{"moe_layers": [1, 2, 3, 4, 5, 6, 7, 8, 9, 10, 11], "router_score": "softmax", "normalize_top_k": false, "init_std_router": 0.0273, "optimizer": "soap_variant", "learning_rate": 0.006, "max_seq_len": 512}
Below are experts of layer 8 (counted from 0) of a mixture-of-experts language model. Rows are named router (the router's row for the expert), up (a neuron's input weights, with its number) and show model dimensions 0-191. Each number is 500 + 25 x the weight over its row's rms, rounded and kept within 0 to 999. Numbers have three digits each.
Before each expert's rows: a language model's description of what the expert responds to. This comes from a sample of Wikipedia text that the model never trained on.

# expert 19
It responds to: Articles and possessives (the, a, his, their) before nouns, plus pipes and closing parentheses in numeric census or statistics tables.
router:497543478470564503517515485487481523507480505509494499490518498496505531528526489486493558524521512510504504507525507554463505464541489490551490520524471500531502496492519511464463545464507522522557513499520524483517495508468494531498511496514504427505507439505445572480451518468526495542524516478505507502475517478492501514498485496460504531511510523536507504539507487483477486564504509505504505431509491468478480517530470464522505526501502469486516514530482518521524486500492460495539480499517498494486451522508536503500519498529496505531467549514506518516477451496521487521
up0:498506497470518499498510519482507479510490564488525517497503497470526499525451468492505522500520496531517522518483463480515485462508483496497505493525444515466532508525457472468494472506487530509541536504491514542511493516520469471490498492534496509529499421460496524503466510539519525450472499465507510521472505491503438491494485512532508447499477504463459492525528524464459534536509460564513503492510516489473488565525526511486529501504471495537497482461506469497489540499497497537515480507519527480549528523523493481482533513459500485471527500476518481505482473466505515461
up1:498520528492541515478485476482479508472452480486458523522498500506526492529546508441460512487536515492475495458484475506483515517467512486557490517527509497458520520499500506534544532487479537492494483508569501501478497482473442515498496476478519465477515439485462519513472475498506491467540497518475531538508449503507493535518485513511546500508486509501526493516507493525531502538540507499491555499495508528504486500496485527508505486514491531492532509499532548555550499484468514483532479497509536518521508512486494511499524489504513459497495571513525451531480450501499529511
up2:506510485529498535542493444528531506475497511488520465489496519495478526519482451476503555489498516505526504523455515494495499475515498422514528497491479515483508489534505515515498472439466534541475484480533521543522497527526502552480492501525518505542488481540442524500480498507460512482515512459478499503460513505499498508496491495486522504530486513491497529456524483498465440471513466503503533503450526465476474488542490491484490509546527478506502517505517533537490523477494492473481496511467485454498499465551534516515491470490502497535512523516511537547457485503496540525
up3:469510524519496509535482530502462518450570479514501472514513510448469561529511469517521544471471503514508455512520516490504454487520483493508463506481489490509489527510497482501489544485471467510507474509468517454511470501515533483489506512500509499465514507480469521458510547488418493496522519507505510527497504531505504532543478507540512450516545515498497467536527506526519483483497533536504478485438517438459508518497495467510487502533488465490477502524507494508504488497530466481487502500480531517487530484464488543477485495510480477476471501461518477504526505506473475451
up4:504510547533524527511506521500505474455485487522473502522498482483519550532463565525477533501505501516491498492529504501547479501478494508504495491490441521466476475515484488526465493501515480487504513508481473500496484465501494500560475483518557508500484525478512555487468507508498529532510523506553509481535504529530479512502460510488481467508501512488470428527523517550464500451515508508537502514469530508479507491496514469488506489481468482552497473481486565463553511499458435482521493517466536499466488509522515483519521514515504468491460500477527496499509469508520518502
up5:494503498546521477527501475537495492511508476481501521500570478559535521506508443498480519549494537469527487503494525487477472510506470500505525507490535518489548479434494462485488515530493483497440481510505493475482466483421534530460513491504523494447504471505539548498503497508520486495464496466510472495443510543499478501499479474471510502506479496457490489509503481494510498536518526520483515496505538507497495541490481515493477491490515496540479478499478457477515461491494520487551477474512532494502466515490467505524481496487466492508523571475523509455463482505511498489
up6:481504488483548511475492499533502527466523420522521519525478507530493528462522524477488552548502476478481516478508484536496501517503528524513504503478488499495541481506515510508555510510485482527512522540538490529539501542529506477486514475524504485504478466431498507508514506480522508482489476499506468486517477497484474493511532506480489507519531454525443515443491531552507496510502517462466535492472531499465498531542464478483467489513480523497488482534482508475519518498499532479506533501469480502557484533514508531502550476506525487519464522522489548479464490480456518518
up7:468526553470517502531509489495487483500465501484475512531516488492509499459510507477505516512482526523513505542479479514471474541500506508495487506504482515548494501524456509510453537493533516479488529528510447496529488479501512486561502546477514532486464493489489505481505502522559480486469530493447481530482461523507515526485477489502526438522516531537502477513520505509512534491511497483491476505484463453461507486508480468548491488503448515504469527484464498511516495512450479486525505502524511485512477548510503530456535493493503506501507549450423505441504543497514505498
up8:502486468501489531482514501531497469513493518479472491498464521478485523499536469508516509524470509508467468507503468559506480509501477509486496518494487492544478488457540528430490512506499494465481533497492530508512502502501518529499477479495479526476452460453530494560468502494499495530497501518511515506503545486532499474542477491526478476536543496529447506519490517509450523493496490489470485469473507514499494528496517499498508474480487511507543479542536459484460507529517452502500492440495565494495471503543545486544506495480443487489449473482493500549528476493505490530
up9:502525497489493484489515519528569496506497491502449547535496467482475533473520497477575566473513508471506493488522467463535524505514497511509522503538543502512497514519526506522516500491456509524450483511516528511510480481456485481500477534505500486505496440473507496483518503487512509516472472553501486504490551500498533479506515501498519520502526531490501507494522535516448506555460520497524513432446495515490472499483490474525479504475519500498551524549509518461506546503498503489519512503482533502504475522545514497505488499507453500507549481528521480517487454501509474459
up10:494492517464500468507536482477486504503458527507467524509497522512500513535533500494552486514486470507488483495473501494509486519546503521520464506482453508494533534513491526501519476488509512537541534497533499472493527479477443531447517483446513510500499527560479534476524499468508447501447527506490495519499500481507521483500509512466506463488499509568498468506504468494495518514471486498545517536502521500452449520540522486546556539471513452488507486491516483498500506470482484502539533500511485478560493511499531498494468456527508482525523469501551479504488509502528492531

# expert 25
It responds to: Table pipes, semicolons, colons, degree and minute marks, and field labels like Location, Released, Ceremonial in lists and infoboxes.
router:493465499553495476588479491520498504515514544468472493536501500491474456461475520454491497517511494488502488500512479515480523503530506495518503525521457529474509497465503484535504512466518480506473469492517479494478436484548506494535527460486494485540478484526534457490477437451540480551503490511530480516489498471497436474483513514491489529479560455518513485488454486523485514470490484508527500475518488498526514513521500516466472494498449478470525518497493525493540489494485470520531513492503464508536487512481535495506497531527515467481497507518480517507498447519493492483
up0:504487488502470497527530503492499471478487514492522486494476516496508463522502490460505545524487501472492466490487498470519485470502543483532496508486494483537541478432515467506468505489469466500491554510514506500474485472511487518505490481441484454490475471494519513416505501503510549510489508498517475484502484506435504491517423505536554558471493494464470488507490487513501559499500480538498501521497524470485488501520535488502565472503502486501572517447533511524512507505487503514522501512495538481522525540519478499469511513530535500474484517524513512511515536513502510512
up1:494487482474508536502492482491505503480526507507512485481501505503512531476508521499519561476466517499482500488488527497559527541488462489457470480506457498508484493487494509495484484457477502509479459517474494517486471552546472484498535450501494520526478462512497471507461476514492500545453484469506504490506520501492481468501536459497445550503487481478481484509532505490503484509505498515502484472534465496533513506496505477516490497424524530569500537480481519510507488484519496522499491506492539452486500466528569504539502479511520546497452460528479500472456453497517536496
up2:472524511514491524487468524526478473523453506531515539489506466494499503485490489491504498487528500481527496497532452507488503484467514495485487471481454522490494493511500437524481543497515513484521507479502464500475488522487448485457521514501477487497518510515503490475417479485485507517466462539513501510516494529508449529474515548525540520561511519554477494504467499514498531448478493489492505494487500545475477507549536523509512511482512495503485494473487516516493489489487510556521547512520479500549493477517497566570514522484484481492516525516488467473479478503441521503
up3:487497467520506477539537505476494518507525522495481504507459511501552482504511467518548508459507475485491467477539525521488500529465495503463502495494521510501539481489512508503557487493499514451539504498495538493492503478481490499492504499486503466521487513528500450456507500478541467483540477482498489532478493504474498509477483511509474553528533492444548510460509534524507521463503509500514451558507476478510473505546510512587484504491529417506498539485480498514479483520543486498492523499500464481481474515498527506467495505501510500529522427506499508497451494476502491494
up4:520537513479500513550531515518552478478551526467469477500496533485510472502544505498497476524478477459505486545523491527498460522524479536520467537481531526513491539547498483477537472448471478484455506454515505498470502490491492503525477494529479499511576480491485483506498517504520521515467489486538474483498506520446535494492495524462463474478542465491511497432495463500439469545512511522526506485502485491484473513541467516497463529523518497538495525500484476460497470478492516495546492488510509518495486476481481518492481473497476528505523465510483512498482481497510509520
up5:490495523482514561459506513516564490484533547545477479500483504486459487493513478453469500481501535469512515517495486538454485507503505533464491508472457489525527540506455483495486513503484466474534502505507524502481494529502503513522480497462499519492470504490514518459525501504543483478433497520494496472479508452502527498497502455445541498502500514484526481518503486502523535548492459488519484476475490464480497474478442518511505509526539511481498543482513500495452464453541520527477484516501484520501532462563540476483497535500510520496519535493488486515495487470508489467
up6:501469488507502555501518499452477469520499456563502485525465468509479549526515502469490499474500516477511538510494470499482513508537482507500499528505455548504488480498492513536492534498522474485482505528505503521492454504493497519514507490476484525446485511481506501543523467488490465453504471541492479511527505441483516514475531504494500458473479554528509491539485502545514545491491511503555459465509524441554507526532485539531493486536514505474517554489537488511469524469493476501471489503488500519514485502498449490455503475500475517495472486545493501472528485489512477497
up7:473553494479442500498533504486494485492508527509469492497460518510503470506533522459464527530529506490523531541489496502509545497497474491511463543479470553485464485500477476502545487498503489468493489508489498489518514465479470497507503499506525543527458531484471493479462497519482491500499471552486507530479552461545537489500508507534534492491523481517486462459470506522455510500506513518539544514487580480507508512531456477473514497556479479519495540518523488502511471490532477544495506521529487461493474523523553485524500485508520525493491490498498522486486448499472498486
up8:511484510493453471499448473526486523503500501490550487551530503527462495509491505445507508511454558506473461500446462512478456513494450482489539459519479523504498502523500488509527480517524449519509477539514531512531514534502524500520490496505466491495502511508486462520537491484525495519503511541506534500483522482496502503525509469554495493488533514510463486525494478516481486497463512500533489449522519466511485477465544505487494515488486459475541472501460538481513488468481472537494495464489474493527530504525532508507514476492527483415530491478488453512510507510545505501
up9:481495504544478495545539525503526460536510530503494532486500522501476478521511512507503495525542447533479467470535460446530499494461520527514483490476478479442479481455544480491511504532532468491476517495514503503538454477505505524488495476506504503500517482496509507503525493472526471491448504528454429489476513501521462482501512532490486480520545484480511456500513533519506497488475479497511479487530527561468494473476497469508523493490493499486547528445506519490539499500502556495475477500502544522468471528473462489499500512496555524510521503509480523540500502505498518467
up10:551488441486494513519515440486494510431506491516537511477526531505484499482484517526493504532499552501518514507481530494491463507472543513501483499499493541510479544503448511471505519504458462481513488490531524468479471511450538459530484517482475497487515521480497524484539508470468440486492500531482486518524494466495464484513493507463467549481516470486514518490464548486509480491495496510487460524505496513466489478512471518481474490481484547485537525504496543463515511525479516526517534490480482475483466468492488511474427509515530501544499487532520472518500485493482493461

# expert 2
It responds to: Line breaks ending infobox fields like Nationality or Height, plus prepositions such as from, into, during, by, within, to.
router:466492518510531473533508514472471520486546491584525510488488533519470541518502508501484528512484493493501511493478517507471519581525521509501506544527521506547492486508528529532499486472469532532450489523483497498478491411509533456504499513490483490470501486440536485493497497487518502513515547525501518475538517512523543494517516568488499506512521466510526491490473470535506482543509502487493484516461474492514458482508513476523507561494515507478477465471507504474509532506476507509508493506515524505487453498522502508506523503517483493517529505483497473529497459532521469459
up0:490544444513478496539515498527543495464508501507517506526502471529505489463450494465510501504538488491485496550562497548471480485485504489491468485547539460518480473490561497503522509495507511548480483527432521514478523486493514469523513506493497528509515520473509491484492519512494517472461523497499502483479540474519505507482515453532491492478493533466477536476501526531492458501522487550493460501516500503514472476516526496478490495512473528508485456482490526504475517529490494478466478489455498432505467459494488475499521531534507541513533506547522481521527500511536457512
up1:520483545479517492482517510487479511470469479492534508462465496555483534474466541523445535552505520488513505504515467468525503506509474471464444470558519523536475482518446522511495492507494475486484533462482483510482493473508516507520479492548526551492470483455465494481524515472470472503513514526495455504527499518502511481501507508567515531476524484521491539517509511491533508529513499491534497538507534494543517527490470526484474486556515502492546479517526515531481551492479502549512485526501474479493509488538497471498479491499483528464522483492507497518516473474508480506
up2:492502520528521479503513492487546529509499528529493504514508546501504505488458501499488510533530505482519443469504492493522512495482479469503548535498514479496540495544520465507464511520528502501536495536475488497502547488521490482552479506483457503482507510476537444550524464513493486493540528499508511482530497509508511497480468508526492511510503489497512491477494486499558492454465539483445508493457462481472495468449484522506475552529446524551425474518502519517491454481511543484487476498474521468476501511522548517502474526504525490522483498518504460493500478523493506467
up3:475515541526499486501436506473522470494487505497501497527458513505493516564502510460470483467480512463502477524547479505531501548498504538480473531484464482521497489504505470513482502506467526514507476514527524505566499506491522518484513496503445481538512480481473518483541528494497465516515482501490501468491525445500515479511487530519482519501552502511516507488459455530514465447473530481456474498503470483469513517483495477541472470492501495469499534502481505523488475475499501485480478476525468510510509535542523544480516501487531523517517498547572477505451504491469517463
up4:525538527556516477495505513556488511479489485520495477487484491512469560492505462524517487498447488446487508493442469448452495496509450504519518466491545497519481522506507508456511499533473475503494501462507485503476521490552482546527515511572482486494503470527511481520540491528515495499492525512490524492502485514508497471497495511526528522485468463506472518525483509511539500497488496473518483493515556493465498469512470511497488519516490486488512503520490511477566483463483488497458513480502480536496478552567462492512509480485440512465504520497498493526522460504513525512
up5:521520516537537492467522514494528491494508519548469525482490537537518516479491442480489471531480524470532520496495547498542487493453511531531491526537491529500501554504502472496510503503524560503503471486509511485500459462491495522521484426473482503474528488442510521524524506556503522489498492500520494450526504513539500492502451485495462504474475498486556506527492518496466499533464494469514483495505470487476501506540521492507559530507498545473517480519495501507498502483501533476555478450504528519520478501489474495486499477536479522529516501467503482488512494489469540459
up6:494491480518460506495506533525516533514556497534452506501526563473520506497506497489537487495486470481509473492502559516515513515508508496455485472460502455489503481488505509469502508469498534544501475518537502516473487469532520503502443491501454504453524503474512465514512487494510516485532479532486502518464497545520510503481486474465531442516476492438513477476468510518513502485494521514462463519484477515486473518503495489502521525477501549488514516484463520515560467496509509491505515496472476558513488475519505440487508495464503505475519528515451516539515566469507494476
up7:488493494547536533516484493488485549529497546485504482453490546461515512483487500499494495482527517542482506501457523481520496517535521462538487468516486499497537527487500449508455492486531534492496455491474465509510489486488568478516490482462487504457496479454481486525488512506462492464546516505524506496431493517495539547473504499510525497522491506538520490490482480484530502552530533477481505458520497494538484462480476486507507501488501553503506468496514495482480487526505511490496508469490461457516474487452518467518516516523540533532520516518439504483489489540481483496
up8:465443492530513550513497563507459511461497492487502478498498521464491512482478515503509492500458485463496493509500522484522518533459493520480478517458513494513511502498509490516485518555508518522471490511460499545518464453510515480515476478499471499510544569485542513519512489446540516459498464512491486501492522549517497502493525475545503470526476466497541529492515470510494501544519492507464479491548510494518524506508498494530462505487497509498482458503566463532516520495507514467424512495527502482487515496504518497450486471536490508519470504512475486514518502515553522473
up9:499512513537522527535489481560550487478492502497501518502491516521499485490513500522508483484478515500530508507521494483525497507558536475472502495525506517510505504502496524541532472479466506522515476531477474498499479467481481531490492514502502531511504509428520487493466552553478495511504548516534520513481523509516543491496536501510480517514488482500477490529495535551560504500522508512540510485480492494528483514461483522494502459485500543490503476446520507537495523502496535491479491442536538488523494483478571458512488507473550479498543441514479530524501470505544460480
up10:545468523503491500531455501456509510480516506445503512517511496507498497498516482515486508541501500472475519489540554508501538548543492515501503478494474519509535504470480473522494501528506516451510492509516513475515504472445503462532491531514435493542456476484474521490533480503475528458481476471458482462518458516506499487481517477470506478520506444478486505491486528496511501533467542508488447482488494468470466498524521495516514527480444503494499487513533556502463491493513526519504518490522501518497513462469473512562487502503532462464490538522486507462554518503492494501

# expert 27
It responds to: Sentence-final periods, especially in census demographics, plus clause-linking words like where, when, while, because, However, that, and table pipes.
router:516491491541490460478538465527522474577532519526487481461493464539527512470492491437509493546492507489512491499515494510522493497473558474535460525476494494488502521475500490475492490509556556542521542452507508508485511537488513541492476540485508482454517485513474494509531452513502499517538518522487488463510535494457480478497519533483488525496506459546532514491484517492503491481527514500510514475500486484489502504534511471523516519497477512483539558530505484527507507492491486511504459515475480516514495500501501548544481461458507504532513457473524495492493471502457536486
up0:481481447547520507488533498517488523542475517482517499527477468523507536514482512457480546506485476507490480495474523475508483539487514499472451439500508521500508489496485490476489526487568465497499508467480508475517477507464506530541517512462484509477510472474507527469501505483490523523507478537550477513487523453518468463504500538477500481488493473521499464509490471474532518553518469480513490471530547480490511512501505485540492485469443534487517489490460481507555522475533458544494506496540528445488485488544521473496515541485504502485481491494482498517486502524483468544
up1:510531521473533514494562494511513464571486482498502498475491465561484467499500549496484516476487525494462500544458492509520521506523499507540469528481496576495490480475521486490501442490508499530477526476487532519517511490539521559469472499504502520491522449495490514495533447520513491480542529467535473525520505486491545509521483521519513497478482485535523490484507521500559537498475524515513482483510461520488531487509534475544476497538493467480524513498464496535505497525509512533499473511515533493509462460529499486500524454512521495496457480496498500505508464496486479514
up2:484522521494520506483525484522512466478533497497485487503544498520503483452482495487563466536502527469507506489516510507472480485520464507512520538485502494502555489442461505482487538546500499503501476477472509553541539499553465499527465558483502502528483493521509507525507489451463532481484528568487486497561477502502513528481479535469497503503511509501516549473520521524479510484493516515530486501535526515524530487529521508495512500505553478479504513527495508497453479467509528515466471528508473541484483487494451515483476478474487481501491541487477521459467475472459498499
up3:480527485513521483494526515443529513533492551501531486484462527488523499490462504486496536513520470532532544497510506491465512484483484457477517435461463491474495502454494473491496526524501458455501460497457494539510500511464483513467503486482507489489441494510518482498485482524503488493510522488498510469493479547531485465455509535485490494498487439476500503519455530498487545501498505492495523455530523482525517473475505466506516529468484511469541488457522493510479476468482492512485497472528552456474469528479469477504484477478510505516483489526506460470542513555494497524
up4:467486525483512518515508471490516518537473555536492472515502484501461546497493472509483449497495541495443499499504496479537473540462508467492496468463497514500495455489512499512512502484534506532494521509534524521530506478527495514512549507502485544452467495435536472509546492553508518496513494491478486482506455485480514482538501473478494501516509476481479500528526505469499442472517454520463511521498495486482500506512513498491460477532477523512509536535469502495485505481515501487524476479544531483566542472499528456541503550513515481512503520526535480477509522534488525497
up5:502472512495490526488501498506514491493481443531434530499529516515547499503474568492526525516498501467477445469471464444464513496512530506504487497487528505461523503520485502477501518513491513480482539499503476516472450496474512478514479518489491473551483512502493492522491471517545536478497529523527477455500534540443488499517523483482505506503493522466472458509497514526490516475516500499532495518470495454495471492483527488520474450585516520522525474459470500516507482490484500518494499513487480498503506460532485553525468490431516502468512518498514469512521499514516483530
up6:480519512487491494527521513466483510490518479525533476463504507467527538478469477483512457501495521488504493531473510500475491497491527485538471532502508482509513507527482521496499487519567539476523498497495516510493461501536482462539473522518523482492533457463432494500482468503487492508536478472518492503511509480533526502484528496526514500505390516468459502471478479493511473469501506495509450495495513471442504480513494431456465525492457530530478531531517512529510487504478459467519508467496505481528455499503491532499541458516493493498515504507487509496500470524464480481
up7:458485541499527492455538467532526526445455495536514502485570475510480468459485524538519546534454477460513531499486485473541478537532508493503487512466495524491541556474473473500544525504502536476504512506474496488461489479495494473510481519460510492503542538502529512529477518458457522529493508538523495511511516477517508486546506487467495504538506463509477507495480510536535481482504489480519509498496515485501483490502539472512540517477503495465511508507441493498490441483474501500480502468518489477499539487486467498520494495490482463485533539510487513525469505525506465499
up8:493469498556529485492519496527528482504487503532485538444509491504529454501534447508515540540522502476500530494523484499527505451475509506518499507469501455460474514486529494522480490486501555513529501493539485514490544486559517526484485510454493501491491444528531529486509453521478523508450519519480497471445546495470493532548539489537524484520516489517526527517505531525505523533518469529515522484523514533453478494512488518501506504520544450505544531497537497497515509474465495466524517515522516499534499525487496520501490497500486486507458525493509502480510519499485552509
up9:485472471509515484484477511494492525501502525499505530504500530516519491508484489539495466527475490489536501464488493507532514487482502493453496443512446475508500458486502443479460507545521512503565504514505473551525503503477555514482489471481481456537488492490521502532485499485520524527527486548472499496477552495477477526521493528532477552478494499523507518525525528479492522519487496509480524510466522464517534497501500511510533508475468529501495512467531500504444532520507523552454487495494462516522527515512537482472424478484524523516504478507444493477485480496538540510
up10:514458504515500512467527494440489492511477485561534524484520519542494519490485479501477555527526506521486499477483506466530500490505488501525469489532510487524515491486503504455493501503563512515509525481508534486486502507517530506536497437455499506506490483528458488463495509448433480447523514468449499521524488492484505492463481499496540456526527472468473494497494544491512480490495547492539558531484475467489515495468493480476519499507543533520527490509511472508502529474522479509496492507469454536471479507507483479517515519474505510478484512510495529526456470487487558487

# expert 31
It responds to: Sentence-ending periods, commas, line breaks and clause conjunctions such as when, during, while, after, which, until.
router:509498496513508498469495481507538499514510552538477485465529495539529532471488482502482513511546491487515495496544505475479511547509479517496478536437498483527477497497456510500454473508496551503440504490473500470469537513500486540481479531512535541511495490513526454526513523523539485491526547473479522469461518536437516473481496493508507495498528500500469570483493473533497443513498494477470495504472543454453493474507495516515530500476474503500502532486528492509503507500507511479504434513506542502483497463498457505504502520501480509488543482526544509520480488500490533500
up0:524554491526455550502491471493525455507507515503454495486514503503454464484503513488474539525521505494463508512493490509506506494522505515482528524486455469496478543520490526515505495499520509486487495503453507483499482492414533524504472533489539496514471516484521519525504525482470488444466488508487447560476489479438500458509467482519517496476541520485490527506515494529483521475521498533538480482532501513480489502495485494499541496508524498479450502497482517559522492469467521499508551471507505521463508452478440491497510543501496499519519501538493463517487524493527471474
up1:483496483508545531483527491516472536505481466507575507482523528520534460498471522497492483466499465519520501493476477517504516523495463507503509511502477498532496512516491515491521490473512509531490471435465515481501548521508511557500457487483526492514500452507488528525504507515461484484450500495493482519490538495523502528483538458511538468500472511471516543461479524482502485540474486517518528536510467484542468497481526507523496467517468474509542485521497452505531468458517531469455474504473510541493529469470473476537498484476507513470486515497490484547502455507521519458
up2:498500527476532496464492486506502535506496524519475476519463528516463517520508508450500498530459528509507502545488488509481458542517455521476507478496498495484523444513519508439511465483471516520483500432516467517477486521471495454494488489471474515496491494498544491519526562435477525534477532488494492502514527513496527518477493494511514479497441472470514480504497558493482492513517514497471484506523469500523497459518513483527522440499494455536495514537470490498505490512506457505508500486492434513480505486514481509529482483449454517476534478499510526476526445501499503507
up3:475488547513520485442516509517513529511557533480490504444508482476498453525499512513460485545557511434487466503508499467497495438494501526500439460480474508490483538504521493458489499490501483475447485522515495526534531512468504488482444475552475485469495496523500518489536505481486526517496486481488470505488549525476463497518495481519513502500455479473520483486479530505468515487486517492496486468501500491501543524491514522486479509544448500562520484479488504523476491486540536512469505495481504507512473483530513482475513518523505511484458486510492520539536490465499528509
up4:482505479510522503469505541543472442541515507539506519486491494529489490522515530515502547518491508477458469512516489473486499476473487526488475483487502446516499475461496530502458471493513489481472499531490540490482474546530520521469477507494475545498498530512524543534500513476524484502511522505528498488535551474501507516474535472535497499483565476501550506514520512507506496526473483474441510498549495436454495484516510486504538478497489481543494526527485486504470483533495477532478532523497532481464468456499503493501510454533461508531472484509534465495504546505490519506
up5:497499470496538481495474505537511534526532514480488546515464452490519514483511504475549497537474506459480471502502517476497570470522537513481494557502492478517521515526546482545473510504506508508446505466427543519525478497509495495498484527507523535497479482476476465508508497537478479515532455513505507543534485516487496499531538473504488516494505489517489481515496508490477522517514499524451448490522549518514511521508450521483482516499518486487561514456485479530519488500518458481513488493486557501473555525523522523529517492502441490491515487503519523506518502515496492516
up6:465483458484531485479546526465518537493528524497574489511471481488520510532503488519524501474444510477507512490523510492524504523546503533491455489478469431499474474513459482494454517530484503452505529417494505520490449516547498516480507451482544517524508521481537470465507503497539495478499508481469505508534485538480490481493518491499473510492493488514511543521529480538475476481481472497493475506494508498528480481522503476508513470498536456524499457492495473485497513466468466503486526481518537518528521513475504511509500482488473507511473463479525440488492499491474501501
up7:479505496497480509491503515518460502472496525481516507469514467502489542495475503480498479486494520516487481502457487526514552484459505456486460534516487438484519464494556527525489514512513507486526522466490544499522493534515481539458490464526525499525495497462476513459528515490516489469537506492509513509492482522467463507468519515511507461494451512502446502532477483476509467486501533488525428484487505484511479535568531547464497478534482522497507514491520547535533489476508476481486474499488468498487530515500510495506510525489510506475517470549518508493433478478517447474
up8:504468532488510525519507503507495511489506511554510491560534538494535467541523475515489521476518496500487531507500508512516504479527551520464473449476499507520486458522493554522491505543497515504470482517524474494485551539486475468511489522506495524476466511480519509473477486507487502525529510514544482498459495481514484550511488474510515506499528527499536544530586474522539529490491489483519478521514504503505494505487477534503509504464502540456513517512514508520554460483521496509485474501514455526536522459505483505538517465497449502444492506494497540496497446478503530528
up9:503486503503507511489520473537483440498523489514513478524507497522492498517525468488481487513528458537502499449548494458477500522501474477503510456485527502458461481438495507499506529538511484544531460460507499547529513523529521454475451518485481507493490518485518511493498500510495504498542524513514474483486487488570496489499514516466508475502503523475511494445487507538516536501558461516482458531495506500491513550475528511504538457521532543510506528511511477496495510464517483516469491523544506465471468508501474505533458498476522479507538519516523495481475499437475502471
up10:483499497477520535489491479480496506543503497522525443502537452482479455516513475474472479435489490485496523522514501528554537525519510448520485485496472504489515490491513525510480486533504453508495497504510514499488456504489526528537488534491515510468458463510466513510507498495507450490544503541469470523511532460473502488504475500482520517505490512540466534514523483526501504520483488472492488498546510486477514506486481531520481491478504513516441553509488530462530535513499497520531489520514470533533465468496491495491541523498498552519410516546527505490528514515521467494

# expert 23
It responds to: Unusual fragments inside foreign, chemical or technical words, raw byte pieces, hyphens, quote marks and carets, such as sp-oi-lage, Gl-ü-ck.
router:489483498497517502485502554469486541509477526481549490535498532468485541491514533501483477463505547515523472481517497500554511493501502478507552491537517476541508502521477464488497501518499476461526503499505462499471517552517532508500503513518525495525488482537504525500504518530496551469520476555483489507491503544488470525555489546515546494492468521508487543526517521504472519454481502474488490545500530488501506491470523496489500512512523536495489545503501453495477505501530474470456494555489476485504512495487513516513496519545486481495506537450464452489516533508495510576
up0:485498522518520497516482514483436488473502490506551520487480534525488492543497482505512499459517500543485487513468538485537499519481457510510498508471497497525495521506519481492493493455505489453468519493508496522525554503541532471480511520480451513490443513519524472528530522483465459528525483515486509492485482475460479474527527537566534507502492499500538513521479491526555514468505436501481497551474494509519529456494527536499485513502508489502527523485522492522454511538488476553530531472507479486501463503539534495526490512513499468489475442499499502481535525513523505501
up1:515450526485506543447488499512512511530450527480512510488500521493474548527518446477537488505470507514467471515476472482503552500489447537520506504492513534524516512475455502485508501470505495463469473484505515512515462486516494533494545510519465536483487517490472542508480466494486568509536457482504505500463443495469528477492509507489513519502519522485530482481497534456522529480507517498503498486499485438495537494482514488558483532536509499486475455507497492482460497494506566508465499489487481518506478482503503521468513458476493460485466541515511470504495486496479511537
up2:488475526514518469501481504432478519443443509504515527469468512509524510455521494547501538467482527538475491452505479539484522522499513519511467460488502495496478527531509495526456516523486516504513474530521460509435508525473554524486498459504510472487556501487511513493486454516523502532500513475450505528497510487503483524526480502492548519531515525505453478532524512494488487449472524513516512480512489508502500490448516519537503498467491500488480500473480522525520470516500453500515516494493515496505496486500515538450466523536502482527459526463495516481506503475442510488
up3:518471508535462454497519466467504457479531460465500517506499509516487501472508507447479495510475466498520538483523510488479465474547514525496510513483528499526519528522494518474476475476469478502506542496447520506487513513531496513460521484520525516487498497468502515502509502493479535510571487509522494467472498527482516522452519526510527537543485485495474532475444519494498499469465499522467493510507526506438499492479502438516499438531526515474490515505478488461492503497524501478447514505505518510518481512533468502531547479463512449487532506452534506470479530499487480525
up4:488479500477517444493488454520450550497507452480521477481508516496531493531515499492500486504497466486472528517465482479551507527486475525505503498537469469570526447504488511512456528464519519488450491527476495503521491467498515497531501516511517487535543543469492499496503531532533494489471444486520501530533477481513483494519513540484541516513502518514472512525512491478534500474493551461537491552494458486481511488479427480498522510501507526510512512469490476559537503477506518497470483504539522477493482499491524500494488488482496501531538492516523473496514490465502534536
up5:554508488509526480519532478525455494520473457522501488485521564495539509439524475509536509492449500519509461529531555500538502522468492502487507476469468476513510525503489478508507511471492552452476465459487473498464522471531514539536496522522492493499478501467508471486502515508514494506538464521500476524568489495498515503490446489514502508473463518501532458493549506487520512522464531462522514529471488524493528521457499460499507514513465477490504511519498497462528523506517507512533493474504494531471434538510470488484493506531495526508504481498514465497508496505539481509
up6:513469498532510470513498457475517491493458460471513549491501519522494521470436525499480507481493491473511464478486514457499513529470485485430520501504523498508545511526472527495550466458481499492507476490523462507471512518482491488550520528460485502545534549477526484508481465490483514495464519519533482529509524451497468517489478485496520547517469537470532505522523506494495530499466517501512510478507463483512455518474507504528516466508504534483497552499510524512489544486446497519496477501478489469466511485514477485557462529461496473512514480483501451490471498497522509520
up7:438508496479499498518494515458483484489541489521512502544452491497495492481524480546540500477496516540475483463450508511512512527512469508514476528503533503509515470557520490483528529497495491523512522461524475484504506523501505500544494493461519456469506519522537530435491497507504503507481498512472477489506529500511559508506540499491503512496480486515536514511553492514477528486463469477482488502461444512499498484504479456504496455490484438510506465504502527504504497500492428482496517517522474484447482507490517503509500509496472504437463555461505468472500519544514506535
up8:506493513483495491560513489472511516515510463542507473511507504497492513511472463538509505482530498517499488480509458585477534499541500501456547543533511494445494515528524441479513523532519510466488508488463525453488505478486530524512488521524479542502500544478526500518454530450514450528497503524491528492521459478517489467552467528493516483469472541515497503510472500495516495496468523507503458536473536512487495506506506499495496501479529517491507458479477482517488471512469555477503518486511507486491490498516472522532532501466493465478482498496435516483521528523503464501
up9:498504470496493499477525492479498474538485522523520511505493500537457490513535483465496521458508496468522475473499511526504514525536517494462509483514493505520444544478474478530498489483551451478473524549452508499509525452515544511516522510521527519535504508516508441497463494502532552493558487480489482538483495510508473504502528494512524518457508536550508542486513525507537493445488492485509532493529487491477497500517485534489489472528539511504461504475512487464475482520464525523481468516466482520507490469512470548503502484524499487499466466472519484529532521546518515556
up10:486481510511484500476514537501487537503478489489542525485505482525525492469498502526482461525501532463485465501463500505547518483456481503497503519472522493497498519488475487508512493472489522472500494531504485492510487508555487539511504514526496469502554537469524527455480494505539519503558487551471503508523471537475463505495514489491515509545490453494540506489524492478473494505473453520468499476495497461497525485494509539475540534484499540521479545515466481558533481464498506481482486506495475526446480461501475539491512484497440470465533484543547480475534513537476504508